config.toml
d_expert = 256
normalize_top_k = false
routed_scale = 2.0
vocab_size = 16384
max_seq_len = 1024
Below are experts of layer 5 (counted from 0) of a mixture-of-experts language model. Rows are named router (the router's row for the expert), down (a neuron's output weights, with its number) and show model dimensions 112-223. Each number is 128 + 32 x the weight over its row's rms, rounded and kept within 0 to 255. Numbers have three digits each.
After each expert's rows: a language model's description of what the expert responds to. This comes from a sample of Wikipedia text that the model never trained on.

# expert 0
router:149137141190117125158088142167144141158057149113125129155212124101125084147123146136076149180153090133153153117109165120170126124144084199071104132122125128132153086111131158129111120104191132169192171135172145131130109125174125190116108109137178139134194095166120088115103129093143138180128130115071199163087159120108122123149111117162
down0:101108171192192105132053146184173105134121154123131154130113144129128127160103129158080125149082154155136078117112122091096148116158088127092064131094119106195165088103086137146216106102125128141131072100107133104086126027104146154123109133136077120101120117129138103133059159163097083192182141104129105106058175084109119115170134105072
down1:118137142090156117141125105144174157112124125185168089129133126023116137171160129153172130125087190132179129126094113091157117062119159139075156142139153125137129117127110090106093140155142184170124112126166115144140078124174121125144117110065136053183117111103153140157121123127135119143105107139090132140157180094147133121141161116098
down2:134126144173119185116112123049099068138151114104069107102127138221100106131097149138179091101136129129164142129131110125133143136093108122145178081146175193106147135104112108081133043144169050124099136078124144098157186164154170110109140128125154140106158119130159135123128131199061107083080134132130102126152141148136088138132119120157
down3:122109107065124099075167183104158175114164157112104071059092163066141147099116190145125130159126100178133106133140174086111033129118124063109103153098152154063143115205147197105135162079128170148161088131147144125166110143106128129105118153135136063116156113069127085104163139115080120093106135198092154121124071082113155090112142127145
down4:127105166177104117147090085065080142133148177139154133094120076153124155106177113127084167096149120115088146108113133095100176088097055093213159110155175055130115144119151137168124090122123154176143136119126088155077139188102137175102131109125123124148110087124141109164159125138167198111145191121124120111094142131121051120133126110131
down5:081171095113020137148129128143141137127129127114163172183153172138122128144096164078145119155148141128131142156127189159128129073124117158116135108153141142142144164174080127129132104104148105099083124136092089104134106203129128085104148153128093140169128134109073105177126118111106042201118131125129141081127147071123149141038053204146
down6:096078143062119168115124152056114129124135148139123091134111133137151194105166156147101134100169114123113130129139133115140124112124190105142192180139179136117135100173056140134146110176094149122172141157175110201128123132114164146117122120172127095192147114155107130209105110173115092124144096144144138144163041123119121146133100136137
down7:176162179099135155121130132136221086096082135203138149123121120119117116173092157175100069119136132132119092139103083119121129137138153049083134139110105124187126148107127163132107130149160140112127115115091133113112097115112152119154111152124172165103175102176076139186141135139111122138132122094117168090115125102139157149153106093088
Description: Numerals, decimal pieces and unit words in statistics, climate tables and infoboxes, such as km, ft, .5, %, kg.

# expert 13
router:145098143078167118163103111095103103093095144111133151150099102124132189123161097116112116149065100081189132125108143131097129119126147153166134147116094086158186128143148141166090104111119136141122146109139098139123105137130156150161108151062109193160125147138086085219136130107146149117147110171181109078077170097074133179144128121140
down0:121126150143206119123128144132108143149099097187138084056083101134053153124153105126135100181130144131162107168079113124129123123153137069096158105108111080080122152132144111136042078112153150122148118127075102091130190137123082199128085105165106076133141149130062130123132136160099158133119146114158154151103094152156133103208141105148
down1:139106113115178088078128099174119127160128178166146146142117125135146149132133123168136127093065089133101135146144147116143116145124144124150151106118105133154136130134124114137110085114164159087191076144168142101120093115125124098071108200113142059156117207124082137135118156136161161068118142179125072102118073152104120141050105104118
down2:134167146134088139116149106152112066185179128118126125137144136133076140170138123169097086134165144141113130115190139160161126109142092128144098166126197126111101107121099140152148118226217122138200103147134157081155182077126110106165096132155142084137123144136108173117115153113067144148144075132111114059134136120113132192124091127114
down3:100102125178102060096140159145151114121103123126121166120103114139140093106135114181079198137115074115104125143139011149181126117091103114182122133124185145062100120197162135066105137164114135118140116180140133105111106127216079158122084144113124102123111104100126151153137111181201088107052081134113130116142091113109123134131033079108
down4:121211113144187185178123165122201123148153185144188158088152132111159110141145153207151073069175094094130143103124102192114092116118146117143138144112167140081092079181097172080157157119085130149117093128063162088136158136090161168147185063134111119124117061114185144181152204076182129084145142151115144162146131132120112136084124124128
down5:135137043102108130119102112128115132139146102192129085104101092076131112128177136100138146125134089061104102119126119184122089103093146136121126127167116176130218112114146131155192082139126105147156127130198090181121179149148214123091217127120129093172189116114122191146136153150086141059112079128135137128150141091133136164126167162105
down6:102117059098111112101147144170107151096123140122193126113134164113117150140083162118127223121146103081119186118117135125156138126135113090128123056124132164120107111122153122085149133083082130222148137177122118080186146128102125074161104154097130143161133126087063148138131108121148134182105124125150123120119161091062193150063125139162
down7:173089167126086106122152143114116194120143137132155049121146128113235130131084078137088123152147149147114113119080096091115176118072142124136140130100141062118206082127141152109186107153128150141183115126160114128093182126147122127120132112147152153129182109141071173108112090085115141121093087097122152145106212072163099146079102099138
Description: Capitalized words inside titles of songs, films, works and place names: The, My, Love, Heart, New, World, often following quotation marks.

# expert 12
router:157130177117159052119130121102096180097132071107095115118140165150106141144154158123160145133081173122069146145158155088116140160159138124114124150131085122088154118208128101162125103102066064226022118098105142129201098124103148154106138128143144147078124146180130080161104141136124170154117124149160170113139088112167106110100103153121
down0:117166112118166118177046137132100147113131133094169128140125122108183150066102125136131054118203116103137125100154212173125093132124075101135105093143141128160081153131111132078101155108152129140120155185119184142048098075110093120149126097113116139101100134130160116137193112133115112047159124130111129098124150119115141133091073091179
down1:129095143103110127105159146085119150065203145128159086127077128125202175134151133140164172109149151101131127105144151123130130112054115156172170137129086151127112117164076132157134143171147071200149129092128134132128157055142135109130112120125084108076110162119123129135069081098063147137175151116141143125146130139110165130119141130156
down2:180149172116081171140125062157117089062188126129133121166081126114138130151076067102077153083158170120095126128163115084128103127123039173129074207139155081131129123127116104130128118079165119185027130167089128142128182125104100144120119124116079189114125132137135119111208114134176146122107144114075159140137175142171138096126126154152
down3:118132095121106159132105054115056073097160120178127083149112150146086164099127117150132099116126125125139086125113085141208175129111094144105106154137150081156131087090171149128120135114125142065123093146068119133138090144111129117126098148152152100135147144092172086076158117152117125171185071216127139083152166111080081109149099104083
down4:073121165103109062092132131136159122138141129107171070092165113124141172125120180168129112051098097120096112171212124180097117140111192062104096101120110165117125106133108162124120101166105112113111146105096073184159114089044114115102144166139140129116120136130154044121154090077153142124166090192173080107084168155128145062127116082134
down5:111083146121111139089104111129208126124161126135108159144120037127115129102158133175150108074103143071124076130142127156075164148097103115169134116117116114218090131177193096129098091157131114195141180120083151141097150157170144131128140135119178100100136105131105166152161069082114132052077164174161126116109182071137080064126135049115
down6:122110129149101161067045114113126158073169112146144104161084123152097119087093128079035117096151159120146171137127099126097144100129123104117105135121120101071147127102130171126154151099097143183218095139073123104157093175103110121168071141082132045117109114144134130119145079127124126172136154112117154154014166118146129120182100122139
down7:109106076102169130108203015166146179112093159176112116127100092105128115180165052122135148094141076167138092106125147131118202156123106167111189125142121193114078113124164129118097085103133166113124201113099098131006150111104131159152118137140098144163080128141078123110064141051167151105141111123143150121096115106118129068101099133136
Description: Common nouns right after the, a or his, especially time words like time, year, season, name, moment, following.

# expert 15
router:153125100084175131092095129111124172157164147091172130113117164186101162085136129120186111138196102180149106114123106192176171140138172144134176166178166144138101107130152123143107143083127117125136169092101077036131158087083148039167109056152153117087105141096171114187162128174102163103152142155102075173178167166113166127135115124161
down0:110048085065120163122142051049064108194118100135185131133156130161128121189148103138107150088136107112156139136125149125155105155113065126127159170187098158128125129116130124088030162148101178143113102101123133131120123100142158124086119105152122110143085106136150105128124107112121222115043121127155113166147106057120120132118154173104
down1:136095129162134160214161147127121133128135139140131138088164113155071107206151134105118131147143152126160132157146132103103077121084116130078190126123066120141127135117134094125142106085138130171071130127094102133132107124120055155134143118159116135193108137122119161148156152098129106128134156126119127103158135168119105135105133093149
down2:129120165118153150136105208137177118201080151085144106130157134138132075106150084201162143134119127142144115083181038106088204138128136104140103173130137065120151062116068127215182138114195136148052099171072088141120177137121160052123130136187118122125117112111108141132126113099157137136100130150077106145123119136091143120149121121204
down3:116135112149086128159099105121134127094131198131127085151111117131138079101119111139195124166081110155114103130102149138103089105094127150189133165133136181095109032119111198091124089076161102129050091089162125121220123149167101094199119141137145106134120125153094103081090059117134200052126091164110105063209113112137134121114129139180
down4:119178108118138147091170115140128139121109174123135160122153077161123141133134119137078100163145100138072064084170128119125151153089131078139148180153155173179095147143111111117121150172193095136130093160114098134148136153068119118137147127123142121139117117107114063116122128138135106122122122116142154108132084142118091117133129153155
down5:142161159136095143129114107109143166140101144127114124193144140067115121157115090087121123157117138142146135075098145144167090138143110119110162053136133155153095096128155131078117074171176098166133113114098114171117154119147096234114134073100143157110172129147092141189140145138073122143119146072051112080149130127123123157185143087114
down6:133165101138202123120117125118158102086135142100126128191063151127139146097133162158131168120087170157150112148071171158089094152153110180153108116122112137126134119168140133117130139054172102149103181105148136086105119128095083120120107142158068193219145112127111142089129137110150049171151134153101162129129111117110167156110118145116
down7:173090079135137135157087066115051128113112165094086061142112135109095088140173151109093114087134164188118146162176190128120124190150088172061133077125137125221089143146122089126098114211099082166072130127169089130100150119097143150096120081144072157124121121110133150132086103126134175108155191131167102109123140162072167105181171135152
Description: Closing pieces of names and rare words, mostly vowel endings after consonants: -ia, -ala, -ica, -ula, -oz, as in Insignia, Rayla.

# expert 5
router:140130172088133150130118107103133124158123111172116155098071209115121113229104138053141118228139162135090145085097108129101100125146106122167146149165067119126155112098127187165186066168119136171130151171110163131133167146081109160178123157164079160142145129128132165170115107150082109173148131085142103130094135185110106136157175129035
down0:172095088095134084093177066113133095158131082144139083116107132150133052131100110103140124151075126135123151125119128121141137149135151128157096141108108113146113114149089169128194071100096139155101132127156083135119144110156128156146105171054131128155158110156128157124130149128131117155168107092098102132129079183107142103106141091121
down1:118177120151136093185139096153073121152128147139120103061107137112150134113139112108114127143128107119070111113096112111103121132123130181132101126100104145111131122066159144086169032220162147168108143121114034100168161139100054121152080202185046091129170189116246137069189119108125130125207132113143133136164163150189096078123119073090
down2:127171155180206106131105175137176096143167138151140136096083131078133117095104159100140129126155123159119125087093131117085157139087107121135100102112140134125169167158160127129106153084098135048108149106122139210143148135129096206122139112169119133088080102057171145126140198118168097117131114129117160078127096043118132138127108120145
down3:118121139129170145172094166140197187101162137154117155173110146086127122119135129093083099069099085078142172141137120160141121129140144110109058120091123182096125087133118144096104091068129142114095144128127119115119062161096135139111095123109111146094086111136121132157072097153067107136141112133181141162099207078146120088112127149128
down4:074063104143168113062130127074142062139078095134094127094080148077122145154166161083114132090162148177121129102049091103196116155142135135168125163117123144162166055152135159148155108138158146089123102106102132137166120132112138120125119152131160116039085173123182128136131072084130154179128115154115135134130129089087103142122116087158
down5:102138111128142166067155122162131101127135195152123132109113114115150100124094150051169084117125148079095152106205059125195110147104149097115130144117201149151071130128064164110121172152115147118113169071200156124152224152137136101151138184111144187156109147157130091176126131166161142127170124124141127158075084126168154130125143123138
down6:106144108161091131136160131105212129150101124144100119155107139108127105122182111092109148119135076085111161089074095106144114069138130125123189102157124119086106154134087124108124129069160076225146107136082137130169139116162103141073167176116125132086116134082081135114157172109139145126105160152138114094148117125152139145175152082129
down7:125130158108120129168129097207108131135113112101145062121085143223196123095129099111087140093122099125135125143192129085128088089131137137113143137156140161132102077153043105098116134092101132172095122135173099095127126088169164121136135145110095214113085105121106108148127084155186090133148178156054069164075114119094089116125104176118
Description: Prepositions like to, of, into, from, between right after a verb or noun (complains to, returned to), plus verb endings such as -ating, -ized.

# expert 2
router:074165165140094160106148089121136100133109123098054107140119160122113056150171092155164128127151121131132113131141093198077069174145114112101143172159154137098159074146120141095093173055106098102169059117131131155168124130110108104120075140073198106136136133107061124126154117116099107100130137139183208137108063134102100114142119127052
down0:194146170132135147106138175106158138123079141162131118165124105113128145139109089114131170085065089137181174138128130140135096164094164094135110181112105097058116108159132124078125095162128140126171115144176140136130114157061061111100111060119132108102152117135129132095116143129109113168118130117104140093120101176158167179161140163204
down1:170120135150118141172077139124041080101092094123173149113139126147073159140137111102111162101083157147144125119122076138120111129100132106143124158176170102117079103135105105115126121151159129079086101102075105138106125155141160164177118116190153113193183124144096118187171128058102162108153098109079111129082134154149141116074153127128
down2:095139035133096118156113116105170172095174139148115112131135147115139132153154117114106154154056142110146147125114171131131118116146189156112131134164137085202157110157142105127126170152155139097072102179061129139154102130154127136138068156146155109146076123110111144159113129082086148123132104169089136115132096151138112112157117117212
down3:129147106145133127134163158124090105134155117127113096155130138117187139177110158128155067128155147099163118099106136091133122097105104193126112137074161124174153130076174117160126127085137088126138117142139178190148171121148095116086129145184094140151143173167144149185089143140117098147171127124142106123129110128122137136091150141085
down4:162074108083127088149089129099156097141183187135166074067054196052108152101124153214072136130107076148132156078128106116113087133177131111109140186136157128133219086133136113056129194108049190112122136171187060130101129167157106127126156101169152131137124103127106067130187109170116104065123141122054090169127121131170141153125122124078
down5:173129081118114133104121162130153129132047120114144118104071149053160170139106126145101078119097090163098107097116130164126200163131151108167074142135193110100196093117101107141102186101129173112168109132158114126158121103144157141111118159077143165139119117149118125134113177162133158129135101094104144151139124104098149128081161143148
down6:193138195112109161122125159051128124112118152202132144089209113111103116167106119128158057093103110124148121093126149139179124145134081085066138086141128170127162134175187123113143124156115134094091106152160096132087116117104115124131124139088126128118135091140181141130141088122149110205077058167104160114148158121124124134152139066109
down7:130118160186148061105160107151110143078140085143146083188130129124131149136122138138190148122166069123097162149146128122176100133168107145134138115156182121142174112101148128149055138129104146102114124100077114137102096072132174086134113088100150099132144134125154129137137076110161059137104112114098103125147156113168184064137173099138
Description: Commas and word-final pieces fused with a comma in running text and lists, such as s, e, ), ing, and the bare comma.

# expert 4
router:060176136128126142150112117110147129178131139096133136171139083097168142111106167133095128188126126115113131169137126097209159103071150093077105134135107136108171155145102148122099121120176074025002123129119079119128106124136143116122170134107133091153120096095144148113099109110137120138152154143139148122099122155107038175144133104149
down0:094152096088131127148115114116218125079100139096190103106135121135168127167092132157180205131153130115165092134145127209103131103095130131099145152120176113089098128112052170119140130111165100174102075124113079118128132093158098118132143084123114169165157129125066157111125077106095119075101095127174151121165044087124153108201098109138
down1:105150135098108145146144099193195085134094123112129072047149125131090157099129167080073105046126104179130113124114150097109115129163135140126151112127110145121191090123066143122141103137132105118155158127076106104051112101124093069134172111087140077132119082138103182120131191027152164109124107123150126123135169103164132091113125100117
down2:167150174114100152128165130111154077129109103146107142088178158099148127099190140176156119126134090124135147127138116112153086172057121112124151115086120170124086160169176094184126103104113129094136186120053112120105071130082185127184148211140102112113129144136067117135187110104115101145129091153154178127165103128104149098087093107107
down3:164089133044145143118190094119136121143114123153129128184118167075111117171151073130089121120140186138106113129195193136135126104089111182119094093090154111118085103186170108121124130126061149126139104095127156150119111112146163152082081109114156125203100101136093115126112109165139086113114144062130062123106094083121091131135129073124
down4:112102101057138067182106157158135130107150109147156099160097097147144137164125162172115159150126146122108121126121178144159142123119056112114185092154164142103087124183128148165164145172126170151142147104118109139255114102151121123129128137087127156136117126124144143109130073127112130128220145146111122164203133159083124154064142117057
down5:140127071124157139160100112118067156114130173105167080151127142126091102118178077137118120123153120224175117122042079101119108165059085154115131133170140075124146102116095111098154120130040187165193131128126135219135165045138126220143084162152135132202116168139115112140136151107137088155136211058090097177072125166169099146115134103166
down6:111140124123078145135120155099120080115121131113141163128130118157115139120113061084126163158140147133134144166171176073139119113120094160139048076111163136067065128107123130102151113171062187130127073136163133096106189118119097140120155137145103154122104196161100141118133225131163088128166182142139106128095138136138126152090074101119
down7:206116117165118129112168139111164168206176131125149125082063159157151071110093233158127078127101073132120121195073127107166107179118104148125204110118125145171115121122100136173135104158103125189124161103086144173156153121138178119174114078088112152193127147092142106080095157121120120143105102095094139152146138150174098129155124141111
Description: Pipe separators between cells in sports, election and roster tables, plus semicolon-ended score or result tokens like 0; L; 1–1;.

# expert 7
router:145126139077144159132134108133084056138114120159112148161121086068105109161121084193101104080155102136105068189143125103114099122127082067090094023134236142104142153100139129092091105106135154110167073095144130088115140093161118130100109133075116152097109155112125194098124141132084133109094140059120141105160104114126177169151160142111
down0:135128144130126110153153186191183125197102062159125147141159103159123128121136107126092089132128124092179129132133254128105165221096115130134133139130124101140115128189166101102122161148121140143117145166143057176152118160132138119139122107168117172107037151140119138127130126086196143069131116131166053108149105159127180117074139085104
down1:127088110108113125228131119137102163127117150170133073146121136113137034134091102145123124112159046153187122151100130188175059136062120165118152154093142134195184160127148172139142104116085135107131128107166185123142142146091115135117098121147174151185187124167167105102126145132134164112134123116105052024126124171138124180181102136110
down2:129132181136046187218105164125182147075115145129094146127096195148122142128118128126051075163148117120101161117148131083060186100180090099143117152133160105166158140131125117056142166160172095140038096116160121175115077129087127117120122122113097127128144172139182125119094067113086130159059114117157111163111180157128141082135138098175
down3:085083082196100152156068122128066119139101116118101062076097174137127127152099160143141127229126095138109168081112099135148110095149137126132158065127138127178082102107166126140167139208132089112105131161137099145152106102153077157158060128154167102098133119137195163174127144097122108132134116124130128171136153086110090148149087133035
down4:121181065105171125087096137168093090143189138151148151122139124142131075107118142151126079129139096097150163096184082048054102134144157112175096111092053117195098054104140129128181087127173173126112107125120115147122108166109129110121136145112121149063162179094121086076109125144116108161128141149108086131101153117150139096135151085121
down5:111153143191125139100141110071166128121135123154118156191177100064101096085101075131089141132113072138136121164096121131097169113113090132138096092147136115103127175130142092134132131128064148187131093148184133128060051105132134134150120134117152126060123190080129141176111108119146113123119084038076092156117122122127084121102136119147
down6:119156109110128132125149083137131118190179074153100107134196129114127120138159159092065088111130129087102148137209091158146170193128127119056064138131176127164123068154073178168122098118119151121154126042092105177125153108112108120129118181129072155127173115148137177155087170140153193118124112133114153079172134153136108173164128063114
down7:054144110161134143118123143133095075133139112149179106096097209130137102127114150155132181158103132114122107121112112145081112165133154119109207148105129121136123096158159145140132140146114077096129123124177129106189173106147088125081133179154152109078091141129132152149103074091106147223155135166211134133142143065062113123143145147113
Description: Words in awards, medals, election and sports-results sections and tables: Award, medal, Votes, Candidate, elected, plus by/of in headers like "Awards earned by".

# expert 9
router:102100087150143168157132105154088129135168137140164181107174102147117242091077142120122132111096147188146150104148126072145148149119127142208176137121115156152167153169091151093159075147129152083117146099133115082157078108124118094121100139130188066147108099114168133098120147086123147155120128147137111140095136177135146112134127216186
down0:139125148169190096119069081156084083094085122155132089107148146111119137109112110068132119095124110127191112083127112141161113116139125167144137136147138128144159079131137115096125149153100129128136123094146122103130145129217120082136154110158149096149102183123178116097195144102109125131110127122147128115164128100127044121124121145139
down1:121110126141137097128104141101175120079115159168094183127085136102119141112190125134134160176179090182124234154076102124052124100139171112152136105081124170158190122108103124122139075215074105164138108106083132117161072145135148054145098176142094166106112151140118126074133130132139112093142114150096070113114128124141109122121139114096
down2:151162044143121103168116114149116191128106143108130112122123112134123139183157141102107132111132105154122117097152108129108132131158064126150088095143119164148143175141137118108134159137091147176102147127133127122121130188187101131217116141128097138140102107137090126113151137121115158133035107084123086113082100149129128146099106125058
down3:220121225177118126158142128104134132152112129143119114160105129159121132139138112152111060087130197141125146144126164083119143089187099143142123167097084184127133147143181076147125173129142132102086132141146146095168160173142148104198129133109120141113131131120174126162125106118128113127167154139133153161068130116182135096194090109119
down4:159143211110170120123164063130121137140118103131097131153071144088167109117137166125117145139142128156148135181129137146162086110130105078097122103149123115123126125135139134109152138125213132147162136128187164137125186117150144108116125117143173126134187128061129116152139137117112078065172087123129101158118176109096151145087117126110
down5:160097128137137115183155130139142145124097182138179094124155097134143156104115079172143145129116087152121134180166135118121135121177119106174192182084146197112107107115140132156117089090178142128128140088089113133137141125110145117093123125107142137143059103142127106176117153127120151095132156117126142140126092114129119063196127122167
down6:134140109163096133140102128135194079113121127177176092165157120123090091125133161090088085038132105114143147133124122138138098077122174081153129100097125058140107102075150106083076165052142136171124101132183161135139255129070134142223124134099130103120179127146129143135045084137129119129175213136162164134155181175105115131118127094146
down7:127086128183134121145147108120136090177110135061138101147153106194118147121128150114130127157132138061133156128125142130122118119104107089116123085104095142138118127151134148115158126099113141161119140148089070120107133114154140131079123105117209171144080177094133089124115151075092136121121164098091113103115128144082114137119101135118
Description: Function verbs and auxiliaries in running prose, often after a subject or was/is: was, has, had, not, began, would, and following at/the.

# expert 3
router:129109073109182144162114132169118152107147128175128122120143125129147209054038147123138119130087104154128103119094133114136126087106137113151102113074160119154078163125147089152146088196130156120158191130120106079062187101129120134113149082143094096126123156128176074117151132100132136158095099122091071130172146166185139103110166141224
down0:174128150153136255095158119164135122108122196129104131146095144124104061129147124179133163166088089145071105156158177167114158056109128151131110143109077136146153233119092171136165112131133149099133149156150093100149187167131080109178153082121134100214125143096155135203105090102115130126140158100185119070120126202138110120146130086131
down1:126120112078129087110160142174140123161133127137139162136122166133126093140128149019086149093144108063126139148153116154131089105118161115183078133086109134048145124114132066137132190124114146087125146127138122180126127116132096167183127128128130114123183070144124128143121129142126062074108039109055167109131167133085149169175059169142
down2:112175115134154093116127063073124130190139141127172135132157150153211132075101166134099077144036086133149132173167164132079183148167131079123109082118118136117129176091111165126161159113170129112124124146198129137121131095132170096137146099134165147051152120124085132113144143138168121136132131133177113105081142134127147112148135143135
down3:116090154124149153123223102158172120120106074138102097164093115112126136104087119130130104182133086194188136133116211144148105149155087130124131161131118133093104193159163098188138062111096109123185145131175117086059106135060107163183099183079161153108080101108136102100157113123121119122103151123136101123074123172127124173149133173074
down4:113097069112073132169088167159122104106132139128129127115190137126098105206201157126145136155187132174119141127118111086063121155079193121132109173139132152113134141150135128122162172120082137164101088117179127146152187111145135162142129086169151108066050160094072127093117142167114207122114156098116119093107093164129191118129138142126
down5:136163112148108145159131114141060083126131135130131143146146142140090198155146136186165119107079148119074128131121149179078152096104125087156115072129157109146143114093154123076093107148121170186075106182129168143121186142125163097071182158101167169133134122130164092141089121140195119122145154088144133152126114177187072071112178120157
down6:130119134155169162083139163153123088188133156064132172135131159090085147186139139116121091192138131168136114106134104086106164128134147147098135143160088136133087166226130139114116182133109136125124081061053194217113096168126161113120102131092163119162120129090096150112139099090146195086115122158163119108137116134088199054125131112134
down7:129106134174090161114159129132121170142102097100119154188127108132150081142122191070077131156126155137114101104114124145124043135137178138133126144092150209136119115118145150104137136174181142108157166159152153150128161136144128110136168178143109165129183118171130156126132072149102064088150133110125112153162109115118149130094103095115
Description: Numbers and number fragments in tables, codes and coordinates (30, 37, 000), plus capital letters, foreign characters and proper-name pieces (Ham, Kh, Chevrolet).

# expert 1
router:158149138142088111097156142080191099082129158109184141122117163119142101210209140034130125064095183124136113131164125144143107193142116141145138150173036153077158131128148098106137160086140095122147083111131122152156084155089128115162151140150114148129126167120119190094105087147112159088124109179156157150108141076136119130126109117065
down0:154091113089104075079128120074128113127075160080109205111139131132150170133101104150155101120137158144145176100110142115110130131140135147130160122149065132112150152122018109146146103156054069192135053095108120144112110111134136130207186106067133157099134162080220092114117146147165082100169131037142087134109109115098129126138136117122
down1:124097134177118051094133175131122098069131132120069097088093106119135092084187121168130139127205170167130102151161115132129203206128133111125184137133128114079123102108137087138130141137122162088095138120170184116175127119086131127126122130160114083174138188197125144122180117102129109204126069127136115158135067177134155145139138091117
down2:116119151131118171125128128142127091164117154115117153046150082190047158073131147142147140115182120145082126110160115105113139114124136129136138202107148101142125127167126122124122121140129121048091121132200147117113090131136126093117096124131086112179084129109089135132198090097125129132125123109081115113139080114131124186134139223187
down3:107110136141129109170145176102127121093103124143114100115083094145106131122117120086130079130135190145127151135154123120120058140084093134181096158099119137142121106100136129126160122084125115183148140131208122180141165134077067228194071172089177159104221119102170155140113112163092081155122059102117151125162137069155092122133138119097
down4:105132131155078144139051102073122129183149092106113132151138087133107095117130137133127078134127130144100095083097090098142133110007173140127153165106119120167162136134192088089138125133099135072133128101157104130167117144133129107148151138129045123099141128086083178097110136092149177118138135183134095185124122110128126065104152074095
down5:115136072118108130050124065130170092126116058107184094094123132106103103118137135185128131084175147130104146122111106117140126130123144094182166126127128087110130070124128151109131144151148136141050106132088188088111151064118125128116148154167114099115204173147124096127138104100092165130101110147149125084078100147130118102134161105208
down6:134112147035083137150125121106077099111120217149148127097154068121122119145168110147166124135179090173040140123083132182138090139091134142151201209129148119137136166116064121111120104082135157137166123156124102132108165142124144070140129094128104092125158152139171146122132116221111106071132168096118110107121123105165132062101140139146
down7:147125146065111125144120131169116123148098115114110118094146142045156136120131135139129189147127128128090129133163121137113131166084152133190107136126127129141149132115140110123133154031164137155144128138122171224113179110177111120073115148127132145104139216059129121174119111167082213127213143144107131171138138097083132145133190202079
Description: Line-start list dashes, table pipes, colons after field labels (Subdivisions:, Born:), and words introducing examples or roles: as, including, called, like.

# expert 11
router:136136095092117106106247162150117135110125161109107114157127149126103067164205155187100121165149162157152149149123124165134131143075077141160092146145108069139152146163145119138147084121107120118109090144134173171136136095137098134138108164182167135155106147142097124081142119148132083069138137109149174132109157113094108104162145165119
down0:066143111137204123126126148116131201131140121166069109077183158105145156131124167182143103157116093146194063171111148140180161181161102099081133140111092122173147156124136147113114148099035117118112059079110130154124150116141169143094161175175103110144114111106122129120193129134093127171116136120126119163127195139132136100066131128121
down1:168169112138103056125085125100159127058146139090092110106150065173137187149118086169160151118115079170112069146163114134139204050130138115157079093134124127183118095074014133099122122156140072170160095115111086103080036127026125146179157197133116174187157095136162105176123135119109112080117103131121102153100112162156067119127123154136
down2:124114117137116109158106078151131119125129127104159155161153097137136124097101250152119183176163130142129115152083126086106143119131124098147130128034101112126118094149109121120136186126112111207136119167102097134139092111135130095125061134115127103127118166111108090126093147145148070050132100180113140114122200154119096127146158144126
down3:149146154135105069121119156114138130143161072069063103141090090104135123073158128107144120168163144089159138109098159150112098108114135114065093152162119107132127127153153113147128142129176153090155112180143121125127133136108135124156119108177109127119123137123090180078112162104130126077086110123092096121156076158084149119131173105187
down4:118109028153210084139114138113125120068161103157130129108128097067120132119095135059097079092072177123172143128197158141139145056128133130135123146126088112106152117144146134138122121130148134114123127116140128125084187049124080148226155083083127123105171201050111082129132100138132198160134099142169155106133155145182145131156069132151
down5:120138120145135160142129117123078121136087144132153126145108127123136129182048080173138128131102164080146140145130151076123124116131120101129114114105095096124122223134155083110128148146137132149156220132161180100132125127138129111117093041144132116140118128152124129096131166128091109178125189120129166136137131119135143149142133207091
down6:107113128132132174196109136179113114160077143156093145169186124146171112102147104075108131165126131100109134162095177151085085090103125215141121126177136157165130138148117119107216145077142139126108127192125087099084131158146136151159119150109148094150101146207157114101151126100141156137143170119162180043162127115128132148093130133165
down7:120145112099119124116126128079074128192204126107138092142117052124127142089125130127119149130102124124127127219104062174089126141113133187110190146131108145094197157164139123121122127105122066165175128123156127077120083153117121106137183120127130146168166108113089147157169153132119166109143056136110130155112089139156199158036135182106
Description: Beginnings of content words, often after to/in/of, later completed by -ing, -ation or idioms: support, design, form, consid, in favour, regard.

# expert 14
router:124131158116119153067153149140124139101098153189164118106110142143119196102060120129160180121098204128083135102117084155118127086113167119168170137082156107134107114121120122167161086084155140137153126157156109130041179157089114084178159137156106086157138153131110125178139111176121112138111117092132096123145095091114188098099132151122
down0:128101128138127147112099133140158073178169100128132089123134101148137149096171135140143116098080122090105133116132054116138157128127134123116098106232107117140131131136132094131248109206109133169129124201120108211127123115068175131149076074076082201124139098150090120136205127121126129048183107115108170150133134106134126060124108149150
down1:136113093151060172097128148130124127138100112056140093145177131079104130087124077138152091084103115128139146127092124106091142065130103113110105140141127131184126102137153156136108103106152107100133084132121135177129126086152156095177120130139086133145138120133152062086143131132081150159101135124164165081097102069169138103115112171118
down2:132091159102194102165170077178118121124150174168200149105133102062175100177065136072126126115134146103167137089127143066165124133085138173146117161093127153134110196124193097086128101109148166092143152119120152140160092069164153155106092142118139130058123232100156154162110120114083151137139128118084168129104123120138136075114100094114
down3:130193077114067121098111140100085156108118168125089130125144141127136152155100084148127129104067164102121121187069112112147098142128097136204132108134115130122122099177147224122073125138165150161042102128150140121143114122106133145151213119101116156112119227104133149066130123117110125129118069190093139140084123129177131098171128065132
down4:096159145110140176115159131119117133096118074118136125128119140129133138093115195107179098208123168108154125078151138148188141177184126106119144097132147151173150150141103074068098146176133151136131114170117116116133140146069163103108129112138129098124147174142131108125104077131169150150078102133110111088171141189173153132142182180144
down5:132082092155096072142056089146134120177110119143160141140125140081146126171114161164147140100109180130151125110170117163142126084130183101120083101151139129073103167130131162130081071154169159122117131140118088136123104060071119106137164198136137145104065160211085117152121144103110121168137099142113118126107121172144106151092137146158
down6:077122121070109135118111110090124139091133127122118139110131120136092190119096098126110142150099129148116120158105123088111131129120132101100085167144134172143131139081142159039128102153143102164156109139151116167213086045130146064089158109180126112122112126094109243134115134151114143062100123106071067086129140163143159078142138048137
down7:155186115150173091098094088142058092133101155145107119117136072179096141090095096167126151166103107107178144149142124178121127165140109112136141139105095130148171139101123141142099124106113140141120131126170194115159156152050109108100067114145182167097122149110154189129164134120088165060211136147103100182165145148141121108128163155096
Description: Surnames and word pieces inside personal names after a given name or initial, such as Smith, Roberts, Mc, son.